Experts of a small language model.
Size: width 192, vocabulary 32000.
Training: a variant of Adam for the experts, 7412 steps.
Below are experts of layer 5 (counted from 0) of a mixture-of-experts language model. Rows are named router (the router's row for the expert), up (a neuron's input weights, with its number), down (a neuron's output weights, with its number) and show model dimensions 0-191. Each number is 128 + 32 x the weight over its row's rms, rounded and kept within 0 to 255.
Before each expert's rows: a language model's description of what the expert responds to. This comes from a sample of Wikipedia text that the model never trained on.

# expert 39
What it handles: List punctuation after titles
router [ 74 188 173 163  87 182  56 163 185 131 162  51 120 191 147 142 135 109 158 163  88 101 100 111 125 130 170 160  76 178 167 161 141 111 173  96 165 183 117 101 156 127 102 166 112 120 152 157 191 112 161 103 195 128 107 160 170 127  81  94 147 149 187  73 191 122 132 123 109 107 150 101 132 119 143 148 112 111 110 110 149 158 126 180 123 155 126 145 157 120 138 148 223 107 107  63  75 111  82  97 100 113  85 149 109 101 121  83 101 127 185 124 157 106 134 167 108 116 117  73 118 150 101 103 172 136 102 121  77 131 107 141 173 147 167 110 121 116  88 120 162 150 121  86 119 129 106 108  76 134 153  58 162 123  88 108  97  90  94 119 141 123 147 105 150 165 117 129 170 107 117 125  96 100 145 123 164 173 179 109 183 148 122 140 167 123 165 130 139 128 127 155]
up4 [131 108  65  75 178 154 196 124 166  99 106 109 208  72 158 123  94 114 127 111 178 125 154 112 105 154 110 128 112  89  89 116  95 122  91 110 137 141  43 196 177  92  82 105 105 133 137 156 151 111  92  80 168  70  64 103 156  88 150 142 181 186 154 118  57 118 135 118 107 122 128 117 153 166  94 110 127 143 167 159  92 131 108 128 158 156  91 199 119 151 124  67 117 148 130 124 160  96 178 120  81 173 121 147 135 152 186 138 119 117  99 114 159 118 145 158 124 117  64  93 124 123 122 120 126  84  89 154 108 141 158 145  91 136  81 101 161 111 139  91 113 150  64 146 142 110 122 118 123 158 128 137  99  83 131 110 156 120 112  98 182 159 130 118 114 119 136 138 137 139 126 207 129 117 121  34 123 148 176 125 166  85 115 155 169 123 139 199 129 142 120 179]
down4 [112 113 141  94 129  93 138 135 110  78 145  78 153  81 119 127 130 159 177 171 123 145 156 114 142 172 113 124 102 111 120 114 139 114 104 124 142 178 156 164 150 117 122  81  68 177 145 120 122  33 114 119 135 118 121  47 161 200 161 144 125 193 127  84 177  86  99 108 147 126  81 125 185 167 155 174 148 116  92 150 178 113 134 135 193 171 164 126 116 149  96 119 127 120 168 219  90 130 162 175 112  95 142 173  95 167 131  95 101 134 167 109 146 180 145  92 152 102 110  85 103 128  99 159 148 115 151 168 157  97 176 151 163 178 165 123 174 124 109 141 172 121 149 131 155 146 145 144 115 207 112  90  84 149 140 141  85 147 106 113 107 127 112 172 129 168 187  93  97  88 148 122  79 127 103 157  95 155 101 150 187 121 129  91 144 165 133 140  99  60 158 116]
up5 [129 199 145 159 188 147 188 150 107 146 147 157  94 174 122 163  76 138 152 119 146 136 135 110 129 158  93 108 129  92 148 116 182 135  90 119 175 145  90 159 156 150  43 123 125 126 163 100 133 164 141  81 158  97 117 129  70  88 162 134 149 117 118  93 156  83 165 114 152 162 115 150 159 128 201 147 108 150 113 164 126 178 128 131 122 160 142 171 120 107 134 172 161 148  86 109 147  89  96 145  58 104 118 114 108 108 142 152  85 156 180 156 168 102 137 146  67  66 120 101 108  98 178 132 123  88 114 165 105 115 135 137 159 154  75 130 134 202  93  75 142 144 129  94  69  45 124  93 102 118  56 182  95 131 156 138  97  59 122 106 102 103 106 154 150 106 118 151 164  99 118 128 120 113 146 195 111 172 108  57 108 161 146 149 143 145  89 157 139 168 138 127]
down5 [122  86 147 118 160 117 113 113 140 120 138 149 175 125 161 120 109  94 119 143  73 135 156  62 125 103 105 104 153  97 150  97 163 122 100 160 154 126 178 122 128 131 128 127 127  86 119 135 107 106 159 128 191 161 136  93 125 165 132 110 133 133  33 129  74  67  87 137 104 124 119 127 139 131 137 116 101 166 133  99 145 123  72  98  84 167  81 165 218 106 159 142 105  87  39 203 169 138 124 156 159 138 137 155 128 186  93 150 138 126 176  92 172  98 109 103 112 143 113  87 175 102  81 176 157 173 147 125 114 130 120 190 118 114 169 170 109 130 147 131 149 143  53 146 103 122 165  97 185  73 153 163  92 123 156 113 111 139 107 112  82 160 133 140 103  87 120 135 155 162 209 103 196 176 146 169 123 126 171 116  53 111 157 127 114 141 147 124  97 135 160  80]
up6 [ 84 154 126 181 140  95  88 121 117  84 126  98  50 153 130 112  86 134 147 182  96  94  81 113 190  75 140  51 153 115 128 140 116 130  27  93 114 109 127  78 129 141 106 124 114 106 127 144 176 176  89  99 141 115 114 158 148 184 174  43 166 101 118 139 129  95 148 125 112 144 116  59 132 161 122 150 146 112  99 151 151 115 144 108 150 155 138 104 129 127 108 119 121 150  41 135 132  80 139 157 117 112  94 162 116 105 153 138 100 148 159  67 163 161 100  89 138  61 111 189 126 130  80 119  87 119 174 131 125  79 177 202 159 169 166 139 140 129  97 145 164 129  99 116 131 141 111 135 137 121 125 180 127 105 116 162  86 130 105  61  86 158  83 122  76 116 133 135 134 111 135 123 116 134 127 150 148 179 112 142  60 102  94  55 125 129 101 189 103 125 131 135]
down6 [130  56 146 105 129 187 145 103 176 191 145 166 118 104 142 157 165  67 120  96 149 133  83  89  87 185 169 131 111 143 143 125  95  58 157  99 100 139 106 171 144 181 172 118 173 117 139 161 150  97 181  88 122 125 100 103 139 129 172 219 119  80 167 110 109 131 143 116 100 142 141 158 114 124 135 104 106 128 159  95 131 121  65 193 148 102 125 100 114 143 144 152 146 147 155  80 161 160 151 114 142 166 224 153  74 158  95 105 130 144 123 132 145 119 127 170 171 113 168  88 120 221 157 174 144 116 120  94 145 161 101 121  77 109 156 126 162 132 139 167 112 138 151 103 114 123 171 100 105 136 139  91 104 140  99 132 192  95 143 147 116  78 113  98 157 169 133 179 185 124  75 141 140  99  91 150 123 113  89 115 160 187 143 169 154  72 136 146 153 160 111 146]
up7 [139 114 125 150  89 176  98  99 111 135 153 111 106  87 110 158 130 116  76 198  79 170  41 137 115 102 112 128 120 112 155 140 155 149  97 134 163 162 108 138  89 142 135 137  91 140 115 180 154 152 166 101  89 103  73 127 163 146  91  77 135 123 159 144 167 173 121 152 127 159 127  88 188 121 118 145  78 152  96 116 242 157 107 124 128 137 169 128  65  87  99 169 103 181 142 139 116 127 108  99  84  49  87 150  96 160 136 135 110 123 185 134 104  88 175 131 113 144 131  78 109 100 130 154 148 134 138 105 162 197 132 102 139 157 116 106 143 105  39 144 135  86 159  73 188  77 118 115 105 104  94 146  74 132  89 148  92  93 162 111 137 184 117  98 101 158 155 150 157 126  95 164 164 138 127 130 137 184 181 121 135 192 125 128 131 167 113 112 159 149 114 130]
down7 [171 164  97 137 171 140 115 118 151 137 118 157 102 148 117 151 143 131 153  84 123 119 162 125 124 167 134 142 178 158  78 144 157 204 163 155 182  96 111 143 101 112 128 153 103 107 153 100 169 108 146 191 106 155 146  50 117 108 127 175 113 139  65 116 129 129  78 184 105 113 123 127 141 129 101 154 143 121 140 135  48 160 150 111 126 110 131  97 164 101 185  99 127 113 115 217 104 127 130 137 101 175 178  71 144 103 147 124 157 123  87 145 100  99  71 152 169  77 141  98 131 114 156 215 117 150 174 155 127  90 113 193 126 116 146 178 124  90 172 138 148 161  84 148 158  96 147 130  97 145 115 122 105 105 140 152 126 107  86 132 109  79 124  91 181  92  95  55 104 114 187 160  79  64 133 164  94 126 121  98  90 161 154 120 156  95 127 117 106  71  95  64]
up8 [132 107 111  89 187  83 112 138 103 163 110 100 168  74 122 106 144 163 121 122 189 141 123 113 130 122 171 120 139 160  80  83 105 169  74 100 133 126 185 173  81 198 166 137 169 137 135  79 127 139 153 114 116 158 149 130  82 143 182 185 128  87 111  77 149 150 161  97 166 153 130 142 103 129 115 178 148  82  72 120 130 167 107 118 138 113 144 131 121 117  89 146 113 155 143 121 227 121 128 112 143 176 135 141 160 136 107 144 138 102 100  96  70 144 136 145 152 148 220  92 150 157 255 140 139 159 157 147 206 103 114 106 140 157 113 132 106 178 123 106 130 163 188 153 167 166 126 152 166 149  87  96 148 126 165 174 142 150 140 166 116 132 141 149 187 118 170  94 133 100 124 108 171 143 131 122 111 145 145 193 155 113 107  81 160 112 122 103 136 139  83 116]
down8 [122 108  93 146 120 151 131  97 101 126 147 149 100 135 156 148 174  92 125 123  81 133  77 164 137 127  92 167 108 127 131 134 112 106 134 160 145 156  65 107 145  87  70 121 100 112 159 165 142  74  94 101  69 106 137  25 152  39 122 123 150 160 153 124 117 108 112 144 144 155 162  66 166  91 140 128  42 148 203 129 133 138 151 127  56 169 106 133 118 120 155 117 188  88 130 107 126 133 149 153  79  98 126 138 155  90 154  97 142 102 155  82 147 125 161 142 111  75  68 135  86 112 147 200 171 115 148 126 155 130 185 178 109 124 145 126 100 108  79 131 107 134  87 135 124 122 164 122 101  85 127 159 121 186 143 145 116 141 136  91 188  98 170 148 133 127 101 184  80  88 178 190 128 147  94 178 152 125  73 111 100 159 124 178  91 126  81 124 114 159 125 149]
up9 [143 106 169 194 114 125 116 109 182 176  77 121 120 113 123  88 123 141 108 158 141 125 100  87 117 125 149 112 162 116 147 159 142 158 168 140 149  27  91 151 126 130 127 105 159 131 125 125 116  81 102 130 188 224 104  82 163 152 143 166 153 157 132 117  95 147 160 122 155 140 142 130 200 116  99 140  74 159  82 147 167  48 121 244 146 146  85 145  84 161 120 111 136 120 152 159 172 107  85 146 119 110 101 111 105  82 169  96 111 116 152  85 133 148  82 112 130 121  80 122 130  94  78 144 158 116 133 142 119 152 105 117 155 101 121 144 149 102 158 145 175 131 123 148  98  88 118 165 155 108 159 157 173 158  66 131 153 129 163 147 123 111 171 126 222 136 122 178 101 132 166  62 130 147 145  92  80 115 116  68 150 144 113 168 117 130 175 139  95  88 142  96]
down9 [ 89  86  85 121 140  73 103 123 105  86 119 120 106 141 127 143 116  85 144  77 186 163  96 165 147 141 107 134 156 140 129 124 122 107  91 109 186 113 159 165 126 116 130 135  78 178 145 120 147 119 107 122  74  80 138 120 112  70 112 131  96 146 106 164 146 130  89 131 195  94 186  90 135 109 158 166 152  81 137  65 103 131 132 103 138 103 154 141 147  81 156 173 203 151 130   0  75 102 108 130 111 138 102 136 134 148 149 162 124 128  82 202 137 147 135 108 143 122 152 123 161 141 145  97 100 120 125 152 142  72 139 144  87 157 120 128 146 111 111 142 110  82 151 123 163 171  76 139 104 123 106 145 110 116 179 142 121 112  81 188 108 152 102 130  98 158 125 180 118 112 173 175 162 155  80 198 137 111 142 189 175 150  96  92 183  80 147 128 190 130 149 173]
up10 [132 160 127 183  88 160 101 121 171 152 175  26 114 138 131 159 137 131 132 189 139 126 119 110 119  88 145 113  93 201 119 208 193 154 111 126 149 151 142 186 150 154  84 171  93 112 158 153 160  90 169 127 188  97 148 128 143  63 172  98 142 173 112 112 167  67  95 161 131 120 166  56 136 146 151 133  83 163 120 130 128 169 122 151  79 194 115 119 150 114 107  85 157 128 106 120 142 110 112 136 152 120 108 104 102  88 139 170 120  85 184 162 154 120 105 166 126 162  70 129 130 104 118 154 130 123 146 147 111 112 147 130 138 109  82 100 102 146 132 119 119  95 103 106  62 146 135 156 194 104 146  86 191 101 102  83 135  50 159 166 108  87 167 139 158 121 144 155  83 112 151 102 100 104  89 126 190 124 167  78 140 132 129 151 114  91 142 102 122 115  86 167]
down10 [131 155 118 141  72 149 128 108  81 129 115 137  84 163 153  61 139 129 133 104 117  89 141 125  89 108  38 137 140 157  59  73 112 144 127 158 119 128 116 136 176 130 125 131 112 125  79 154  82 132 159 145  65 100 145 173 127 154 114 121 152 139 145 122 152 198 171  72 172 138 148 144  61 123  87 131  80  76 179  62 147 113  55 114 104 116 187 142 136 124 199 172 182 153 111 142 167 126 169 129 108 136 131 128 137 100 153 142 141 163  92 183  61 111 111 146 170 134 164 142 176 132 156 106 116 137 158 135 116  98 122 131 169 124 132 198 134  90 106 149  92  82  97 163 204 163 176 136  98 159 109 103 119 123 149 160 118 149 106 157 140 104 101 100 195 102 124 148 117 154 129 140 138 128 144 121 126 143  71 132  50 143  69 101 179 162 106 124 170 102 153 114]
up11 [ 93 113 182  91  98 164 112 147 129 123 150 122 137 161 163 103  83 129  84  87 143 117 110 134 110 104 170 174 113 145 118 171  86 128 155 116 125  68 110  55 127 155 124 130 140 145 136  80 169 177 181 208  94 143 143 130  68  86  82 170 107 142 131 143 109 106 121 187 169 127 202  90 112 104  79 161  59  93 102  98 182 144 145 102  84 130 107 107 174 134 140 134 138 145 105  80 106 111 148 146  84 139 118 107 132 131 128 166 167 127 145 130 156 130 132  99 160  86 140 161 124 218  98 137 129 141  63  73  59 117 143  92  82 117 142 160 129 112  92 203 117 127 158 134 138 133 141 103 163  99 128 116 138 162 120 112 137 164 160 234 137 106 165 102 117 135 107 140 184 164 100 121 105 100 113 146 113 143 137 123  92 118 181 118  91  72  85  72 159 124 160 131]
down11 [169 130 147 190 100 191  94 157 128 158 156  90 154 161 138 189  91 173  76 110 163  53 153  93 120 148 130 103 144 141 123 107 134 124 101 150  98 163 130 173 157 111 109 107 108  97  72 121 159 131 156 119 134  87 131 114 186 160 115 125 116 137 158 107 140 161 132 144 186 142 105 131 188 130 148 113 165 111 110 109 133 102 221 164 137  57 139 145  90 128 109 135 128  97 163 206 124 202 134 136 171 146  96 162 136 187 180 121 106 157 105 169 162 130 145 125 114 161 102  98 134  98 174 115 117 154 116 183 176 119 110 151 135 144  65  77 175 112 142  82 128  89 128 135  70 115 159 179 178 171  70  94 126 152  98 163 114  64 110  74 107 116  92 156 137 106 128 153 114 127 142 160 101 152 134  95 106 112 108 164 176 120 140 133 155 179 120 111 164 167 161 192]
up12 [ 87 135 149 126 100 163 147 132 141 153 146 124  68 139  86 132 147 120 116 112 113 134 153  91 112 148 173 193  98 167 132  72  92  98 207 112 161 121 112 104 101  93 137 146  94  89  82 119 160 105  66 146 153 140  92 100 122 134 142 118 135 190 155 138 109 118 129 138 119 114 136  78 125 136 117 112 120 139 103 157 131  92 134 149 100 159 134 154 184  87 161 147 235 139  99 128 144  89 119 122  84  72 123 118  88  96 111  83 132 110  78 124 161 155 134 119 164  51 145  90 146  67 129 114 169  43  96 132 141 151  74 171 133 179  73 150 126 138 174  89 128 177 144 108 155  66 133  88 112 122 131 113 107 111 148 165 153 122 164  69 158  81 179  96  70 131  79 169 120 136 140 162 126 158 118 165 128  61 180 118 140  76 159  85 117 160 153 101 148 102 158  92]
down12 [197 113 114 155 168 129 136 129 148  86 106 124 140 100 127 159 145  96 174 115 119  99 110 181  94 152 141 114 108  86 100 152 133 187  97 150 109 104 143 112  79 138 139 117 123 166 177  70 133 133 103 185  95 149 174 171 110 147 136 157 102 136 161 145 137 118 123 183 181 123 173 124 126  90 190 132 132 139  98 123 150 149 184 149 121  96 172  96 123 133 118 107 106  91  87 255 113 104 117 132 132 120 145 154 164 173 141 151 166 123 180 167 103  94 171 174 140 150 106 141 106  87 113 255  97 162 105 139 119 115 154 115 147 164 130 185 177 112 126 143 184 125 178 128 142 156 131 137 176 143 162 143 100  91 132 109 128  95 120 130 109 173  94 157 160 108 147 101 176 112 113 102 146 134 113 111  95 169 143 152 126 193 121 170 119 153 149 114 130 148 134  90]
up13 [111 159  87 153  87 173 104  71 143 110 186 174 176 178 140 179  46 152 109 166  74 148  89 113 145 126 133 190  93  88 134 144 114 130 105 110 131 146 116 122 165  88 152 108  76 141 122  77 102 171 129  61 142 130 137 137  68 106  85 174 115 115 130 105  78  70 102 150 163 150 150 113 126 120 104 174 134 124 129  71 178 117 109  85 107 195 118  90 168 186  83 113 132 147  92 103 187 103 101 105  94 125 152 138 171 123 147 110 151 153 140 158 123  73 129 147 108 136 105 106 162 105  94 154 112 127 115  93 106  91 153 153 157 133 129 113 142 101 136 123  58 133 101 143 156 102 129 128 115  89  78 129 103 172 103 161 200  95  89 136 155  68 112  67 105 129  92 171 187  83 120 166 112 101 120  84 117 123 193 156  78  81 124 130 151  91 105 135 130 131 123  89]
down13 [151 153 141 138  84 110  98 129 121  87  85 134 113 101  45 181 154  63  84 178 169  86 170 160 127 148 146  79  99 158  91 122 144 128  48 141 140 151 104 169  97 129 130 179 215 156  95 197 182  90 127  90  98 126  86  98 140 157 148 130  88 128 183  97 180  96 123 105 141 167 130  98 122 117 158  98 175 161 136 119 102 175  88 153  96 140 115 119 118  99  83  92 140  95 124 148  40 160 144  99 147  97 152 108 161 118 106 164 106 118  98 136 109 137 118 124 128 119 157 145 124 112 181 196 126 152 177  92 116 118 141 181 138 180 174 155 136  69 121 178 117 143 156 136  61 100 121 151 130  57 154 150 172  82  79 147  76 108 140 121 121 119 117 131 110 108 177  72 101 124 154 110 177 120 128 137  76 101 116 116 142 124 145  89 113 123 122 102 130 106 119 155]
up14 [164  92 129 113 122 116 133 104 136 143 112 105 179  55  98 122 194 101  91 131 157 114  85 114 103 141 183 143  95 172 147 103  15 122 158 130 138 146  71 192 138 119  97 118 180 138  97 158 167 160 157  77 161 121 113 149 110  54 142  58 146 114 136 220 143 193 140 114 156 118 168 111  97 129 103  87 138 130 131 117 137 123 121 175 176 170 131 128 126 165  95 119 125  89 177 116 118  92 158 112 113 105 135 166  89 138 128 112 144  73 131 158 158 131 161  81 165 143 104  70 105  99 117 107 196 130 133  90  72 175 118 132 105  86 157 119 130 103 135 117 141 119  31 146 165 179 136 141 138 147 112  82 121 110 147 120 159 120 123 144 152 139 143 129 123 145 144  98 117 136 132 218 104 148 118 133 150 168 129  99 163 113 119 135  64  84  61 113 135  92 144 108]
down14 [ 75 175 143  68 120 117 145 113 106 100 138  96  97  60 130 110 156 149  93 165 167 172 159 178 143 162 142 163 137 118 126 131 143 189 197  97 120 148 147 154 156 159  62  91 104 116 102 131 112 137 107 100 124 110 135  92 158 127 115 138 144 113 131 119  62 131  95 117 158 167 122 150 107 201 156 164 110 165  43 131 122 144 174 115 116 110  99  93 106 112 123 136  94 143 115 181  80  95 134 101 115 161 134 103 144  85 146 131 126 160  75 130  87 130 163 124 116 169  96 110 127  80 121 221 148 171 132 175 152 130  86 107 100 139 120  89 145 102 150 140 135  74 117  97 170 126  76 204 163 179 109 113 128 129 138 148 120 137  46 101  95 134 102 172  78 128 139  82 161 191 157  77  53 151 119 152 197 123 137 170 135 108 131 128 156  95 159 117  96 113 148  91]
up15 [111  98  29  93 142 113 142 116  59  83  90 167 148  43 137 111 184  92 110 133  65  92  89 116 176 181 140 154 164 147 178 137 127 116 122  62 118  97 123 139 112  77 145 118  57 148 233 181 116  71 147  94 126  70 145  84  91  86 153 132 158 102 139 157 136  81 147  96 107  82 160 151 136  93 156 178 158  95  84 173 113 105 138 143 124 103 123 116 127  86 134 149 146 112 180  72 182  86 150 128  50 128 127 123 100 151 168 105 125 108 183 130 140 106  95 165 115 133 143 121 100 103 118 109 110 123 117 121 181 150 122 167 133 144 106 102  80  92 139 129 204 167 105 160 126 115 116  97 127 117  85 164 146 170 143  76 118 154 109 124 123 148 110 154 175 138 120 145 136 100 112 155  83  83 124  95 131 104 101 130 101 122 130 154 134 106 125 167 144 124 126 130]
down15 [164 132 145 147 148 122  96 107 152 167 137  98  97 153 166 174 164 130 129 181 174  97 110 143 165 101 138 136 164 130 141 118 119 139 123  92 113 118  82 135 128  49 140 121  99  94 130 134 133  78 151 118 103 117 113 112 121 203  89  56 140 166 154 104  68 184 144 113  86 140 117 148 132 165 140 148 144 179 159 176 184  59 132 109  97  79 140 176 125 127 142 184 122 118 160 161 101  86 112 142 169  57 110 166  83 119 161 133 111 103 149 115 134 103 144  96 122  55 116  96 111 110 153 104 131 145 137 118 154 109 168 136 149 131 119 162  96  79 129 132 174 151  78 138 164 143 106 111 185 106  91 135 127 149 107  94  36 161 119 117 106 167  51 111 110 101  97 158  78  83 112 102  88 189 101  90 131 170  79 101 101 119  59 149 168 172 121 154 112  68 153 105]
up16 [142 181  67  71 140  47 187 118  81  88 145 170 114  50 154 121 169  86 151 150 130 147 103 128  61 143 119 156  89 109 140 122 134 124  76 110 121 119 141 140 122 170 137 102 157 144 160 169 150  58 103  72  92 113 115 102 149  57 175 125 184  91 117 169 130  78 155 107  82  65 146 123 149 174 124 125 110 119 132 167  54  95  96  91 177 114 159 149 139 115 130 126 177 160  98 112 146 146 128 155 127 122 124 142 123 134 115 126 175 142  90 146 108 169 159 116 134 113 120 150  61  91 139 125 149  74 169 155 116 116 101 126 128 131  87 142 104 125 106  87 211 121  93 178 137 144  90 153 105  74  95 136 128 126 168 102 189 153 121 152 155 154 163 146 166 153 157 174  97 129 124 120  98  96 131 140 184 130  93  90 193  97 129 160 146 100  98 182 115 136 140 171]
down16 [ 67 138 174 130 132 161 113 150 133 120 175 130 188 107 108 135 105 121 106 163 147 141 126 140 116 118  83  74 117 153 122 124 201 123 109 145 105 186 119 122 163 120 102 109 159 189 140 133 116 163 159 232  73 148  98 112 155 106 125 111  97 151 145 113 114 176 116 105 109 130 118 128  90 176  89 113 119  98 128  37 166 184 207 136 134 137 130 110  85 161 132 113  84 108 150 178 134 161 159  98 139 165 126 168 179 131 121 147 147 105 169  90 101 130 163 118 167 166 133 144 112 157 180 109 143 126 120  76 135 196  94 182  85 121 104 164 134 174 141 163 156 143  99 153 119 170  99 128 169 184 127  72 149 147 123 123 126 116 137 101 119 164 118 111 138 181 108 114 151 177 187 161  71 108 190  96 130 160 124 157 103 165 108 146 192 141 190  67 140 150 138 169]
up17 [120  69 160  84 116 111 146 138 132 100 119  99 149  98 114 109 143 122  73  90 163 123 110  99 219 113 175 156 138 122  78 183 111 136  65 111 107 128 164 102 158 148 127 112 141 148 145 115 186 127 155 132  80 138 139 103 128 101  48  95 201 165  84 115 150 156 122 119 124 132 165  55 147 145 131 147  99  89  81 163 141 117 120 150 101 119  70 145 110 133 106  87 121 122 105 110 114 155 125 183  71 114 104 132 160 158 142 140 196 103 164 145 190 120 162 166 130 109 170 134 159 143  78 122 143 130 138  87 151 132 114 130 188  92 128 126 126 105 133 120 176 145 119 125 166 128 159  76 119 135 161 117 120 139 110 145  76 150 120 112 117  86 108 111 130 127  59 164 115 116 124 104 165 117  46 145 165 110 129 129  76 129  66 122  99  70  68  97 155 240 190 122]
down17 [114 130 130 168 172 125 137 104 185 170 147 103 134 153 151 138 167 129 136  81  98 100 137 142 114 208 162  97 105 112  86 156 159 186 119 131 125 137 161  84 136  74 120 145 132 114 127 146 158 107 112 122 153 145 131  95 190 154 146 144 113  74 116 138  90 103 156 162  90 130 156 126 138 134  86 160 115 120 111 167 163 114  97 150 133  91 141 127 142 119 114 126  97  69 112 255  87 191 169 114 142 153 121  91  83 144 114 117 156 140 180 156 124  83 179 128 159 102 130 167 116  98  81 212 143 114 119 136 166 153 126 137 100 117 110 145 140 126 122  92 199 136  97 156 140 117 230 123 153 143 120 167 155  87 129  97 146 130 200 144 110 109  98 139 139  61 141 144 101 139  93 117 119 144 153 134  70 100 116 120  87 163  89 167 140 114 128 110 143 114 170 102]
up18 [ 86 149  54 128 100  95 132 126 116  91 139 161 173  90 111 150 145  91 100 124 129 137 137 124 145 138 205 141  83  77 150  72 106 122 139 131 124 100 141 131 119  96 133  87 105  97 122  75 179 147 146 131 128  91 106 165 174 133  88 112 207  82 194 131 210 140 111 157 133  77 122 102  95 140 131 172 132 142 167 108 130 131 144 147 138 133 101 133 159 204 107 169 137  71 126 105 106 158 135  82 115 147 142 102 101 101 154  85 121 161 150 147 159 156 120 143  50 125  69  89 113  60 110 124 188  85 124 140  86 146 158 195 155 176 104  96 117 167  78 162 144  86 165 158 111 140 110 117 139 166  99 175 126 133 178 159 138  97 100  81 152 123 108  94 166  88 107 138  93 128  74 120 105 167 135 114 182 168  85 107 110 158  88 138 133 147 178 165  84 130 111  86]
down18 [123 125 133 107 120  93 134 118 112  82  96 106 139  82 125 126 134 137  88 110  92  99 115 126 126 105 145  96 150 113 153  88 152  90 188 144  65 128 119 173 148 198 120  76  73 153 119 154 165 143 113 180 137 210 157 125 172  82 126 132 151 144 120 187  58 106 140  96  86 126 127 107 147 156 129 163  83 157 118 115 157  70 106 148 166 128  99  93  96  87 153 118 137  89 102  74  85 140 233 133  74 110 101 183 116 139 122 182 128 114  95 102  87 146  76 163 137 149 113 124  83 150 130  94 107  82 136 117 145 115 124 100 109  64 128 167 164 113 144 125 134 105 122 184 169 124 182 136 120 125 155 103 125 153 162 133 106 120 139  31 131 150 102 105 154 158 116 114 104  74 185 134 174  32  88 152  84 118 126 113 160 133 100 112 126 120 103  85  80 139 109 137]
up19 [143 124 135 112  98 113 164 136  96 128 158 123 122 178 144 108 120 107 180 143  87 167 145 117  96 141 155 139 134  59 133 126  96 108 163 179 154 109 137 140 126 174 112  90 128 146 156 114 145 118 153 191 105 174 130 112 167 137 127 156 170 144 131 120 118  84 161 153 166 134 119 110  92  57 145 137  22  86 174 155  65 122 107  70 124 125  97  68 151 131 120 103 113 205  85 122 114 171 180 127 164 123 124 113 145 125 123 172 130 171  86 136 111 118 132 133  90 106  90  97 132 110  66 135 136  87 122 107 130 121 165 114  78  98  89  95 100 131 119 149 120 130 109 159 128 146  88 142  89  48 159 140 109 179 150 149  96 151 102 204 110  85  92 111 216 125 121 147  99 132 111  91 156 130 131 127 129 134 179 217 147 136 173 224 148  83 100 116 127 162 102  91]
down19 [145 106 132  51 131 138  97 161 147 112 126  70  32 163  50 133 134 114 129 136 158  98 173 142 129 143  90 125 102 217 148 131 132  63 151 122  75 167  83 118 179 133 142  85 159 151 134 140 120 158 143 134 141 103 152 118 128 143 149 132 137 185 110 126 150 153 124 145 121  97  97 129 165 160 107 159 135 130 105 141 166  85  78 140 176  68 112 110 115 113 121 110 174  80 127  53 142 153  94 157 145 118  91 135 129 150 144 114 157 132 175 111  98 181 132 147 159 101 134 171 105 119 153 142 110 105 103 128 133 103 186 202 155 173 104 114 102 135 144 174 145  58 155 113 119 154 114 187 114 157 150  74 185 141 163  96 120 138 141  89 159 159  42  82 126 149  98 125 158 126  82 171  91 158 109 102 138 168  78 116 116 166 109  70  85 120 114  66 154 112 100 142]
up20 [117 137 170 163 160 164 132 107 147 125 139 138 124 159 142 185 109 142 128 144 143 166 135  95 104 121 169 134 198 188 168  99 133 139 119 162 109 206  75 112 123  98 109  99 113 132 111 117  94 139 144 190  68 109 122 172 116 157  36 113 170 118 120 111 136 105 141 113 167 174 164 116 119 117 163 167 127 137 138 175  86 178  55 143 113 136 102 112 149 127 175 118 125 126  45 124  99 164 108 140 162 112 138 171 172 160 188 189  78 126 132  94 141  65 109 115 101 106 150  92 109 120  79 152 120 188 155  95 139 138 124 120 103 121 171 158 128  78  70  36  91 132 117 104  79 107 130 135 112 114 114  99 112 112  68 133  72  97 102 148 122 115 119 115 151 172  66 136 163 118  75 192 108  88 132  98 111 141 150 148  84 147 122 147  94 131 116 116  90 166 165 169]
down20 [ 83 147 109  99 110 125 169 119 190 134  82 151 120  80 139  97 164 150 117  76  82 146 183 132 131 116  40  74 121 121 143 120 105  69 109 101  74 131 161 147 165 124 150 122 120 123 140 152 148 134 145  63 148 148 186 123 107 102 141 124 171  76 138 163 134 125 126  89 119 145 135 142 128 132  96 114 161 134 106  99 118  73 129  87  82 129 106 162 153 147 123  84 156 121 187  12 149  67 144 191 174  88 113 102  96 124 137  76 150  87  92 164 131 152  71 185 187 147 174 183 113  99 175  94 124  79 101 126  88 100 139  91 158 142 112 169 111 207 175  96  86 135 146 132 119 166 131 127 139 142 126 157 133 119 221 129 142 134 156 123 154 157 134 144 141  99 107 162 121 133 142 171 113 102 143 131 182 130  88 105 132 111 150 151 113  98 170 120  82 121 135 144]
up21 [157 191 103 136 110 142 128  74 126 118 150 166 119 129 130 104 104 125 142 117 166 167 101 158 148 100 121 145 120 119 117 106 179 137 115 106 120 179 124 153 161 117 128 142 183 152 123 154 121 146 119 128  96  94 144 255 151 114 158 138 119 125 130  97  99  25 168 140 143 156 139  71 110 173  72 133  94 123  86 136 114 143 109  70 176 126  99  99 155 105  97 168 115  99  81 104 159  79 101  76 121 144 108 103 162 133 157 109 174 113 131 175 137 122 127 161 130 123 159 165 148 166  91 123 132  97 132 197  99 139  85  96 165 147  85 138  65 124  84 110 121 114 163 127 115 161 131 139 159 178  84 100 179  91  79 119  81 121 112 144 107 103 139 125 170 153  80 147 125   8 111 106  84 109 128 119 115 176 111 110  85 123 156 133 116 179 167 171 165 102  88  89]
down21 [121  33 139  60 136 125 115  91 102 130 109  89 180  84 133  68 117 157 139 129 126 151 128  64 130 131  81 120 118 141 172 173 150 144 112  95  79 116 100  87 146 112 108  55 175 135 109 177 159 139 138 101  88  86 118 141 121 102 151 148  66 130 100 184 104 117 148  95 120 161 151 155  71  53 114 159 121 132 110 128 117  69 118 124 117 117 120  67  92 133 121 131 138 155  84 150 113 110 163 147  92  89 215 156  82 139  61 185 140 117 103  97  73 154 155 152 103 141 160 160 103 132 118 123 133  90 122 133 166 147 125 142 130  88 111 122 162 128 166 137 127 159  65 140 149 111 152 113 111  97 118 142 105 139 103 150 113 213  95 159  77 121 132 114 130 182 110 116 155 194 123 119 163 110 125 116 217 166 112 104 150 147  87 131 158  97  71 107 189 129 100 117]